config.yaml
num_hidden_layers: 13
hidden_size: 768
n_experts: 32
experts_per_token: 2
d_expert: 304
d_shared_expert: 704
hidden_act: "squared_relu"
moe_layers: [1, 2, 3, 4, 5, 6, 7, 8, 9, 10, 11, 12]
router_score: "softmax"
normalize_top_k: true
routed_scale: 1.0
balance_loss: 0.000187
balance_bias: true
init_std_router: 0.00662
lr_router: 0.000492
vocab_size: 14468
norm: "rmsnorm"
norm_eps: 1e-05
tie_word_embeddings: false
optimizer: "adamw"
learning_rate: 0.000681
beta1: 0.9
beta2: 0.98
batch_tokens: [65536, 131072, 262144]
max_seq_len: 1024
train_tokens: 1055000000
max_steps: 7177
dataset: "wikipedia_en"
Below are experts of layer 4 (counted from 0) of a mixture-of-experts language model. Rows are named up (a neuron's input weights, with its number), down (a neuron's output weights, with its number) and show model dimensions 256-383. Each number is 200 + 40 x the weight over its row's rms, rounded and kept within 0 to 999.
Before each expert's rows: a language model's description of what the expert responds to; "gets" lists some tokens that make up at least twice as much of what it gets as of all text. This comes from a sample of Wikipedia text that the model never trained on. Tokens count by the router's weight.

# expert 31
It responds to: Infobox field labels. Infobox field names and separators before colons, such as Born, Died, Founded, Coordinates, place of birth, plus minute/second symbols and "by".
gets: "by ", "|", ",", ".", "==", ")"
up0,297,249,242,220,126,205,140,194,207,245,201,185,209,183,283,202,189,172,227,252,160,199,201,211,108,228,206,232,166,196,227,204,231,261,185,221,149,216,229,239,211,193,199,236,264,215,171,286,286,169,226,276,191,173,241,196,168,149,105,255,205,177,238,175,231,145,177,126,139,131,181,198,206,243,155,179,234,216,179,250,265,165,253,168,186,193,207,158,165,216,149,171,264,139,223,205,211,205,195,215,211,242,255,210,251,178,187,260,196,208,226,148,219,245,84,211,212,181,181,247,119,278,188,159,200,144,209,277
down0,286,177,192,129,130,227,213,154,207,190,256,157,175,182,188,257,169,222,206,236,162,166,159,183,212,163,174,163,164,183,285,188,170,185,163,251,132,207,235,188,220,219,159,260,186,172,228,230,205,169,195,217,170,241,232,234,148,152,187,238,238,152,149,163,205,205,213,244,149,177,322,224,279,217,172,217,148,193,229,167,206,266,254,178,222,277,145,199,78,196,179,246,256,143,210,261,235,235,189,237,168,250,162,209,213,187,207,212,282,236,273,165,195,260,243,249,246,183,230,213,244,167,216,213,145,206,220,214

# expert 15
It responds to: List bullets and titles. Hyphen bullets opening list lines, table pipes, and words in award or title names such as Best, Actor, You, My, Love.
gets: "- ", "\"", "The ", "Best ", "– ", ":"
up0,177,149,203,115,177,150,222,150,207,204,259,219,191,268,222,206,234,256,192,226,119,236,170,179,174,227,166,208,201,206,173,252,168,190,223,160,154,222,293,289,180,221,173,144,234,163,224,195,137,175,222,163,211,188,148,202,261,196,239,173,188,208,204,248,181,280,238,168,233,118,230,178,240,192,307,264,183,177,198,264,226,266,130,189,201,188,185,168,198,241,273,234,145,171,232,242,196,274,145,163,196,200,164,210,222,291,137,201,192,219,235,234,198,202,165,219,197,178,192,197,289,193,216,226,189,228,210,190
down0,189,170,137,239,184,213,240,208,168,233,175,261,204,166,180,234,261,306,182,196,237,225,289,225,222,200,241,197,240,227,144,195,257,246,208,247,166,240,261,155,139,251,182,154,273,208,245,190,278,183,192,152,229,177,241,245,193,200,271,248,132,192,238,175,199,236,195,219,195,201,209,219,164,209,254,239,199,180,257,259,281,136,133,203,252,197,130,254,185,192,186,285,180,193,271,204,174,179,180,139,227,197,290,177,200,252,172,223,254,164,276,221,264,172,205,155,230,215,145,283,173,207,174,147,149,243,211,212

# expert 29
It responds to: Linking prepositions. Prepositions and colons linking a noun to its complement, especially "of" after University, plus to, for, from, between.
gets: "of ", ": ", "to ", "for ", "on ", "from "
up0,190,210,259,273,170,163,149,173,255,252,158,294,228,138,194,221,145,255,189,280,225,173,201,180,201,106,235,183,217,208,254,136,186,228,249,197,188,189,218,184,242,177,186,203,289,200,124,192,207,162,170,221,159,149,204,261,175,197,226,234,254,153,193,192,272,219,207,163,219,186,265,217,279,243,169,186,122,177,205,171,231,201,232,225,178,201,250,180,168,195,199,279,210,172,228,197,228,139,182,175,117,212,251,206,204,251,224,189,230,172,191,209,236,159,223,153,227,223,217,175,218,149,240,199,267,136,124,188
down0,200,233,270,173,192,163,176,249,247,167,207,134,180,126,196,187,242,194,207,221,174,163,249,115,202,171,193,214,220,154,156,254,278,210,133,165,170,227,179,225,211,182,140,226,135,238,153,201,181,157,152,215,224,178,161,239,175,257,279,192,176,217,206,238,187,198,197,237,275,215,226,198,210,224,146,180,214,192,306,157,172,135,188,200,229,263,195,167,248,262,205,219,254,163,246,184,182,183,179,188,238,227,156,166,218,167,163,180,191,126,112,154,243,142,201,184,216,157,191,176,204,260,180,187,243,185,211,179

# expert 14
It responds to: Table cell separators. Pipe separators between cells of numeric tables such as election results and sports scores, plus semicolons and words like died, member.
gets: "| ", "; ", "–; ", "died ", "member ", "—; "
up0,207,159,243,201,126,272,220,208,162,100,139,291,129,234,257,250,176,196,151,185,237,181,248,158,170,227,169,180,195,253,223,213,127,195,252,243,196,172,186,238,172,154,209,179,172,186,240,120,198,252,155,172,161,194,243,165,136,186,208,171,193,164,271,186,238,233,218,219,177,125,143,251,192,223,177,271,216,206,148,212,133,222,163,225,235,160,202,176,189,273,211,182,138,180,263,217,189,229,184,213,186,181,179,286,231,198,218,192,203,218,204,195,163,143,216,272,268,253,253,180,177,244,178,190,170,185,212,177
down0,253,248,163,166,177,246,193,137,205,171,114,233,191,209,161,217,263,169,143,231,181,232,226,184,170,232,137,198,209,213,170,218,209,219,266,237,186,233,222,165,248,199,220,195,225,178,180,194,205,200,200,239,193,222,225,207,137,138,211,184,243,194,58,184,181,190,264,207,242,268,228,178,192,155,236,200,175,223,222,166,276,140,154,191,132,177,222,279,264,149,217,181,240,229,239,247,218,214,188,169,226,219,177,209,181,255,202,259,199,186,185,159,188,309,161,228,137,213,323,211,299,199,223,169,216,224,199,220

# expert 10
It responds to: Section and table breaks. Blank-line breaks, == heading markers, table pipes and header words like Votes, Candidate, W, and "See also" in sports and election pages.
gets: "\n\n", "\n", "==", "===", "= ", "== "
up0,251,162,256,220,289,196,178,107,203,199,224,186,134,147,201,208,267,234,183,201,200,170,212,135,195,198,250,194,156,205,166,197,224,205,165,154,237,301,246,180,228,156,181,166,165,208,181,195,169,220,201,192,259,205,251,234,198,206,244,173,240,137,165,181,207,159,185,204,254,194,185,263,247,186,218,161,220,122,159,201,250,179,224,243,172,190,247,206,183,218,242,168,162,152,175,151,180,166,181,234,220,222,132,170,214,243,202,176,217,177,238,195,201,245,219,193,212,176,129,180,247,207,154,238,215,102,207,185
down0,163,117,212,279,242,121,215,157,173,194,157,182,263,189,183,203,242,198,165,244,210,115,239,227,194,204,257,196,178,234,170,226,209,182,194,257,240,130,181,174,207,173,165,148,278,256,218,221,209,166,229,236,270,208,226,273,229,206,231,164,182,251,251,212,195,193,212,218,209,227,192,170,185,200,115,220,132,165,258,215,171,197,189,203,175,192,284,223,164,159,204,177,233,158,199,210,180,276,206,175,273,223,178,215,200,278,171,144,224,235,321,220,183,190,165,222,196,187,201,182,198,218,105,151,192,247,210,259

# expert 0
It responds to: Prepositions after names/breaks. Prepositions like in, on, at, by starting a phrase, often after a name or line break in music and biography infoboxes, e.g. "in 2016", "After".
gets: "in ", "In ", "on ", "s ", "\"", "at "
up0,132,226,123,276,186,263,146,226,230,247,228,190,247,202,192,186,183,263,213,196,129,281,204,184,185,201,250,226,233,175,210,149,190,168,209,203,197,205,243,232,147,171,178,281,205,190,253,167,209,194,177,212,186,213,163,239,270,174,317,221,243,205,213,236,227,218,285,193,218,186,277,126,189,246,229,208,234,198,238,162,161,220,137,197,226,123,134,132,155,194,137,194,182,151,211,255,201,253,172,218,182,243,240,190,239,168,182,197,180,220,195,141,187,153,176,217,196,255,199,184,232,233,224,185,262,188,202,134
down0,247,146,120,238,184,126,149,137,232,191,182,189,233,197,216,152,217,217,236,226,158,198,253,185,248,161,192,177,209,202,201,270,182,169,208,220,244,157,240,160,185,306,97,217,181,205,224,123,164,180,181,195,169,222,214,152,174,184,158,160,200,179,201,159,205,237,282,219,172,196,269,201,247,155,183,267,217,204,276,160,123,140,231,194,221,180,154,168,296,256,143,240,204,180,172,239,254,221,244,272,258,183,186,279,187,67,197,182,179,170,187,179,222,247,229,174,216,267,226,218,256,282,221,224,204,224,189,224

# expert 12
It responds to: Articles and determiners. Articles and determiners opening a noun phrase, mostly the and a, also his, their, this, two, and the ". " after citation years.
gets: "the ", "a ", "The ", "s ", "his ", "an "
up0,293,203,189,188,166,211,170,229,124,161,190,234,208,176,214,200,205,168,230,191,177,155,185,235,136,248,210,251,207,183,149,205,185,217,204,274,225,176,207,110,193,176,204,186,231,256,222,185,119,166,159,268,235,235,122,194,257,202,197,272,173,214,360,220,241,154,220,184,165,185,201,181,181,241,153,195,199,174,237,181,199,175,150,285,207,172,193,221,205,216,234,227,170,158,249,159,216,220,182,224,220,171,180,294,240,221,157,241,214,166,233,207,95,247,244,167,206,291,87,177,192,166,150,257,231,178,191,141
down0,219,170,155,110,189,254,249,239,201,218,196,181,164,217,185,194,222,185,155,245,224,159,247,273,204,184,217,154,247,209,224,257,167,169,198,193,240,162,158,207,126,146,146,240,217,207,194,171,137,209,250,195,156,176,248,134,245,261,148,224,180,245,207,156,185,203,204,231,216,276,244,155,146,148,201,182,181,234,249,215,176,183,171,216,166,234,247,115,263,115,185,224,137,187,160,184,238,205,264,216,228,203,196,192,140,222,196,217,223,141,194,199,198,180,181,201,176,192,185,224,156,197,157,211,282,181,103,133